Experts of a small language model.
Size: 11 layers, vocabulary 32000, 123M parameters.
Experts: 4 experts in each of 11 layers, 528 GeGLU neurons an expert.
Training: a variant of SOAP for the experts, 538M tokens.
Below are experts of layer 7 (counted from 0) of a mixture-of-experts language model. Rows are named router (the router's row for the expert), gate (a neuron's input weights, with its number), up (a neuron's input weights, with its number), down (a neuron's output weights, with its number) and show model dimensions 384-511. Each number is 200 + 30 x the weight over its row's rms, rounded and kept within 0 to 999.
Before each expert's rows: "comes before" lists some tokens at least twice as common just after its tokens as in all text; "mostly gets" lists some tokens that are sent to it at least half of the time. This comes from a sample of Wikipedia text that the model never trained on. Tokens count by the router's weight.

# expert 3
comes before: " |", ",", ".", " of", ":", " and"
mostly gets: " series", " Party", " species", " area", " town", " system"
router,158,172,198,198,186,195,170,204,206,230,176,195,283,210,205,171,201,274,225,210,186,197,128,213,153,218,197,199,200,254,179,190,141,210,191,213,193,175,197,208,166,197,193,210,210,130,220,200,203,192,271,223,229,199,199,203,186,221,215,197,223,200,183,202,212,200,219,206,183,208,171,189,195,215,176,194,192,200,227,205,215,201,192,166,190,234,188,198,242,204,212,231,201,209,200,223,192,218,219,207,183,207,188,202,173,199,189,212,251,206,211,176,204,183,100,266,191,240,231,173,307,142,165,209,146,132,181,210
gate0,212,216,217,165,181,230,223,169,216,251,119,242,199,202,256,235,151,155,196,226,243,159,237,145,190,198,169,217,196,231,174,193,199,182,187,205,197,240,243,162,262,223,224,220,221,200,166,191,182,196,247,214,225,174,232,246,193,230,176,215,210,170,201,177,192,174,133,203,195,238,178,222,182,168,205,173,233,195,242,126,182,217,205,205,189,242,175,221,210,191,198,213,224,248,224,236,194,239,166,197,196,216,249,122,215,167,173,216,246,234,253,167,237,228,145,151,242,162,190,160,251,202,204,229,242,152,192,218
up0,219,207,186,194,153,193,185,189,227,203,153,215,234,229,250,197,181,248,224,235,159,200,237,180,220,231,184,172,207,215,185,149,179,166,204,243,180,158,201,159,239,191,177,169,221,153,152,242,226,149,235,210,268,200,125,172,157,224,180,178,201,185,205,181,204,172,197,193,194,189,178,166,198,148,232,185,211,177,245,219,165,219,201,217,207,229,175,219,178,174,188,224,246,196,232,238,200,200,135,199,157,135,160,192,241,220,193,178,168,236,170,195,251,177,201,211,204,277,168,159,251,218,216,192,159,216,177,191
down0,241,197,215,177,187,258,208,237,225,232,182,236,191,177,232,211,245,254,198,142,166,198,253,222,228,237,206,237,255,235,192,172,231,192,243,203,152,204,244,218,243,176,182,182,219,211,165,217,185,195,190,208,210,170,154,223,186,167,208,174,212,219,224,197,168,193,204,167,231,186,228,188,219,210,188,197,189,182,158,187,162,226,215,185,228,187,226,160,209,217,219,193,185,196,183,193,194,186,190,171,153,226,163,257,249,180,214,243,223,150,213,214,220,173,151,191,172,201,231,161,175,218,246,210,171,211,203,170
gate1,197,199,218,176,202,186,166,160,194,222,200,182,248,217,159,218,163,169,179,204,195,182,181,198,199,224,197,174,154,235,199,244,173,174,194,215,209,236,195,224,218,174,229,151,226,193,164,201,270,221,198,169,151,212,182,212,164,176,204,155,197,235,202,181,227,190,210,207,206,216,210,185,216,193,202,195,258,198,204,155,235,174,214,210,239,160,200,173,234,173,195,214,196,128,133,172,169,203,190,235,243,225,198,185,181,187,156,202,301,214,184,177,212,186,240,242,238,213,226,203,215,174,202,234,228,171,214,204
up1,225,193,173,280,163,172,193,189,221,175,239,233,180,190,229,172,216,167,228,183,162,154,213,230,212,251,190,188,179,183,212,212,213,162,183,192,202,179,280,209,163,201,240,231,179,233,163,198,204,216,181,203,217,162,203,234,203,183,179,149,212,218,252,177,199,171,182,162,241,214,205,233,216,232,166,208,220,183,262,236,197,187,179,145,142,239,246,186,208,198,265,230,192,200,185,197,258,223,213,211,148,215,242,225,113,222,170,237,226,194,228,156,214,185,172,216,200,168,173,202,206,185,213,206,218,214,211,134
down1,264,196,157,238,214,201,167,198,195,216,165,246,227,201,199,182,226,211,180,163,208,211,158,165,210,172,189,162,213,184,206,212,207,217,147,209,218,222,149,211,243,222,222,224,215,176,226,183,172,258,147,226,211,197,199,219,190,159,208,207,177,218,288,231,208,209,128,237,194,152,195,167,145,217,180,182,224,231,196,159,181,135,171,236,215,160,189,204,177,187,223,196,168,174,258,238,249,199,225,219,156,149,233,229,208,236,206,195,189,255,212,202,206,190,190,189,232,149,259,232,216,209,227,211,184,193,176,222
gate2,224,198,233,214,226,210,210,258,200,198,174,120,182,211,215,174,232,253,133,150,187,189,162,145,196,247,150,133,233,197,171,167,204,240,215,124,180,193,206,179,143,175,184,224,210,188,151,211,240,211,155,207,210,146,183,217,143,204,183,224,198,162,209,165,234,212,185,226,223,180,183,223,154,185,179,182,179,178,195,236,194,171,236,211,227,190,196,176,263,232,221,250,198,182,186,239,204,149,218,186,157,155,222,214,146,225,228,228,221,175,200,262,230,160,152,193,166,208,234,193,234,229,239,233,201,216,202,183
up2,216,200,189,198,184,218,244,198,204,184,196,179,210,187,187,204,174,229,194,176,165,159,210,145,236,136,195,196,128,162,215,206,205,205,175,200,188,152,213,191,200,189,229,189,204,176,190,155,157,213,190,184,179,192,192,195,119,199,171,172,210,142,219,180,200,212,197,139,155,231,219,210,174,207,213,199,208,215,180,187,213,188,291,221,223,184,211,186,222,165,232,193,271,235,188,241,178,213,172,217,187,211,229,225,201,161,239,224,224,196,150,182,218,179,253,197,186,224,179,167,201,225,194,171,226,199,170,215
down2,197,212,193,202,284,230,252,228,205,285,263,176,218,179,159,225,137,154,182,199,222,195,211,200,278,235,221,205,204,207,215,242,221,180,218,212,209,180,171,186,260,187,213,155,166,177,186,250,170,216,205,209,211,215,262,218,164,171,203,229,213,158,192,193,206,219,224,193,143,233,163,205,192,245,223,257,177,202,200,194,189,214,238,185,223,166,197,207,256,160,199,176,212,181,211,241,198,175,213,202,177,142,217,238,179,149,199,178,171,205,188,198,203,221,185,192,191,149,256,206,202,179,146,276,229,230,250,200
gate3,181,290,195,154,244,189,196,241,187,194,204,209,220,225,174,242,245,160,212,190,130,267,204,141,204,168,213,95,218,199,187,207,150,167,218,217,260,162,195,220,228,238,250,209,224,187,203,240,196,200,205,183,182,132,190,202,165,190,195,216,242,176,214,215,179,174,179,229,258,200,195,185,215,221,202,164,166,155,183,217,243,203,241,222,199,162,214,226,203,217,177,268,237,244,226,171,151,180,207,186,155,170,188,172,203,215,195,232,226,209,206,178,184,219,188,123,217,209,211,156,156,201,186,200,169,226,197,200
up3,248,210,210,187,200,235,280,218,228,204,238,188,245,155,161,202,226,204,235,136,233,154,200,208,214,222,185,190,180,140,204,171,181,122,225,190,214,201,200,269,162,213,156,189,156,223,168,187,230,206,173,192,225,146,188,168,237,203,182,223,257,203,229,190,213,194,178,188,137,193,173,178,192,209,157,165,139,229,177,135,172,195,180,232,169,200,276,194,174,176,173,221,192,193,161,238,257,195,174,150,251,175,179,218,223,204,187,218,237,230,182,198,208,175,193,242,206,226,219,117,185,235,213,231,169,194,158,145
down3,280,182,200,221,243,271,245,204,162,215,186,211,185,214,171,231,188,172,249,159,195,147,183,156,228,194,193,143,299,188,153,178,190,219,256,179,170,181,204,207,219,195,227,187,192,187,203,244,141,223,208,182,261,155,230,168,216,207,235,147,237,198,245,197,233,177,222,196,190,199,166,231,203,156,200,203,178,202,202,219,195,199,210,244,200,228,199,202,246,226,183,135,175,210,194,223,195,200,182,210,231,174,181,194,153,195,182,174,191,204,207,167,212,219,192,216,188,217,182,149,165,178,242,169,193,191,175,188
gate4,229,209,210,174,229,223,205,164,219,233,213,250,206,235,208,227,221,207,155,194,215,210,189,215,166,173,207,162,207,209,216,156,192,189,228,199,223,196,228,266,186,228,200,180,191,222,209,231,220,176,204,183,143,254,158,189,219,179,189,184,213,225,167,224,177,203,227,177,176,211,215,142,156,189,228,209,229,150,221,159,207,199,214,254,168,167,193,206,188,214,172,173,201,228,178,247,193,200,187,166,190,194,193,189,226,199,212,240,242,215,200,196,227,172,211,214,195,280,188,190,178,170,183,271,202,184,231,199
up4,183,232,208,237,217,150,174,209,226,184,122,165,206,212,238,216,200,180,225,224,215,207,207,217,279,193,211,176,199,213,200,149,160,182,172,171,182,161,178,222,210,217,175,209,251,230,199,191,201,164,202,216,257,194,203,258,201,227,154,201,233,185,211,179,208,193,175,206,163,210,199,237,206,191,183,192,194,151,100,200,189,203,190,137,180,201,210,214,205,215,219,176,220,212,207,127,184,227,172,189,214,179,206,174,202,252,109,179,180,221,202,241,169,234,232,132,222,144,205,204,152,247,199,190,170,247,264,191
down4,168,241,189,220,214,182,213,223,230,218,175,195,211,224,192,228,199,149,169,192,217,226,169,197,272,213,198,184,191,240,179,220,216,236,179,194,144,245,178,250,209,130,195,205,218,204,247,233,241,197,191,204,240,207,229,240,172,215,173,268,191,235,209,111,171,170,181,214,191,145,176,211,175,205,216,260,230,227,255,200,194,201,254,221,192,163,183,185,207,222,257,216,209,205,199,230,155,210,199,234,210,233,244,179,175,155,225,246,183,180,205,232,198,179,158,151,223,194,191,190,180,189,174,205,173,175,231,228
gate5,192,173,212,197,208,198,222,185,180,222,217,201,229,230,222,229,196,175,151,166,209,182,154,225,210,177,272,170,278,182,144,217,220,178,167,242,187,156,197,170,211,188,223,214,181,204,235,229,257,149,212,235,215,220,170,222,227,264,185,158,188,186,219,197,243,215,181,167,189,202,219,151,203,171,189,215,168,214,212,235,191,208,197,271,235,196,178,166,225,180,223,220,184,178,214,220,197,201,243,242,176,184,234,218,174,182,168,210,192,269,149,172,184,167,241,228,230,260,164,201,188,122,205,207,198,215,212,177
up5,201,212,191,209,239,208,204,201,219,158,202,216,182,179,208,214,184,192,210,181,228,159,251,159,140,224,191,211,224,235,218,207,175,216,159,181,187,209,165,208,225,200,172,221,177,236,155,189,212,203,189,214,168,205,202,234,155,256,204,212,204,191,241,244,207,240,165,257,210,211,186,200,191,215,190,198,206,180,225,213,206,152,218,174,188,216,153,203,143,195,169,255,189,155,215,221,163,175,238,201,210,220,175,256,196,172,151,193,166,215,229,232,228,205,192,195,237,205,159,242,186,172,206,168,144,171,215,187
down5,163,205,180,190,246,157,170,246,217,178,202,202,184,221,180,197,215,190,174,200,210,194,201,240,149,248,275,214,169,221,188,180,221,161,189,215,197,175,186,209,201,226,234,178,235,240,203,194,191,172,209,225,210,197,173,165,152,242,195,173,227,220,210,178,213,212,196,190,188,170,214,192,199,266,211,214,170,234,218,197,199,201,216,212,177,250,188,177,223,228,214,265,190,145,222,226,218,220,192,230,197,234,217,229,202,197,211,222,250,199,212,174,165,221,252,178,134,205,222,165,169,174,200,155,198,171,172,243
gate6,205,216,163,219,190,219,223,216,196,177,171,228,182,197,227,228,206,212,201,186,225,178,200,215,177,215,211,254,254,190,238,207,236,226,225,245,237,187,224,248,215,193,170,178,162,187,165,229,176,200,200,185,233,253,240,217,184,163,240,210,198,195,195,166,169,234,189,160,230,175,218,178,226,149,162,221,229,180,184,228,187,186,211,211,214,212,299,196,223,189,197,203,227,154,196,194,206,164,226,175,165,181,234,163,232,175,233,189,236,159,180,253,213,194,143,187,184,199,245,188,208,205,237,173,161,195,181,192
up6,178,212,208,156,201,157,193,173,224,246,242,239,171,216,176,197,172,236,288,216,190,194,121,215,204,249,203,162,202,180,184,238,217,190,209,228,119,192,160,216,190,170,223,171,196,193,221,156,213,198,207,207,182,219,149,218,219,174,208,196,187,181,193,163,230,182,184,188,199,204,174,217,231,165,147,219,215,140,255,148,226,208,161,230,170,227,242,189,161,215,164,243,211,232,188,233,277,243,224,230,186,221,180,185,206,196,244,185,218,215,262,195,201,195,172,236,193,209,211,212,235,197,197,222,228,208,195,201
down6,224,180,212,209,173,161,192,170,191,169,226,209,205,210,207,179,198,201,199,223,274,155,180,283,211,166,220,199,209,193,216,223,194,204,162,243,146,207,180,178,184,236,177,163,216,194,164,184,188,203,205,211,203,212,216,224,226,203,192,199,179,226,153,228,213,224,180,197,202,240,257,194,221,201,188,232,265,201,238,198,212,256,190,213,191,214,186,185,202,167,230,158,222,200,194,225,177,255,213,236,240,172,185,226,230,236,155,190,182,185,154,137,214,219,192,234,194,207,192,164,183,200,161,247,215,176,172,212
gate7,210,248,200,232,226,203,201,162,191,230,213,199,247,137,171,223,279,189,178,264,240,207,202,194,142,179,186,229,231,211,187,190,196,225,195,225,214,214,244,180,139,209,292,233,179,185,235,196,190,174,176,173,175,172,179,216,166,237,218,209,174,191,228,157,147,176,166,165,179,222,157,218,201,193,198,144,204,220,216,204,227,226,163,188,163,166,175,198,226,137,172,244,243,189,208,225,208,160,162,163,196,263,181,176,205,179,228,210,221,250,185,171,245,171,214,225,224,194,211,204,188,146,252,156,218,242,193,206
up7,157,179,239,143,227,195,218,211,181,166,213,235,195,234,232,217,199,220,208,195,242,231,153,196,201,219,216,228,201,179,209,181,246,116,239,179,213,185,176,219,180,171,161,193,201,245,236,210,203,184,199,207,170,281,217,238,171,187,190,212,194,178,209,219,224,244,196,257,174,220,230,154,178,183,229,220,213,197,196,182,140,178,223,224,215,238,226,247,172,211,171,206,136,215,197,165,202,187,157,197,200,185,201,194,213,214,170,181,218,180,206,218,201,198,170,191,181,220,188,195,225,208,177,277,202,178,196,179
down7,159,186,180,214,167,205,163,201,196,137,204,183,275,170,188,255,237,158,220,229,192,144,195,196,205,257,211,216,217,222,194,191,154,193,220,189,173,206,214,212,243,178,152,218,260,180,150,186,175,205,243,208,151,233,174,168,177,198,161,204,181,213,196,255,214,157,196,214,225,210,168,226,172,198,199,176,217,203,186,165,209,151,219,210,180,263,197,232,203,142,192,174,236,186,218,156,180,241,214,196,244,197,190,166,211,219,185,169,159,183,207,228,202,172,203,254,176,249,199,155,194,176,169,215,174,226,177,231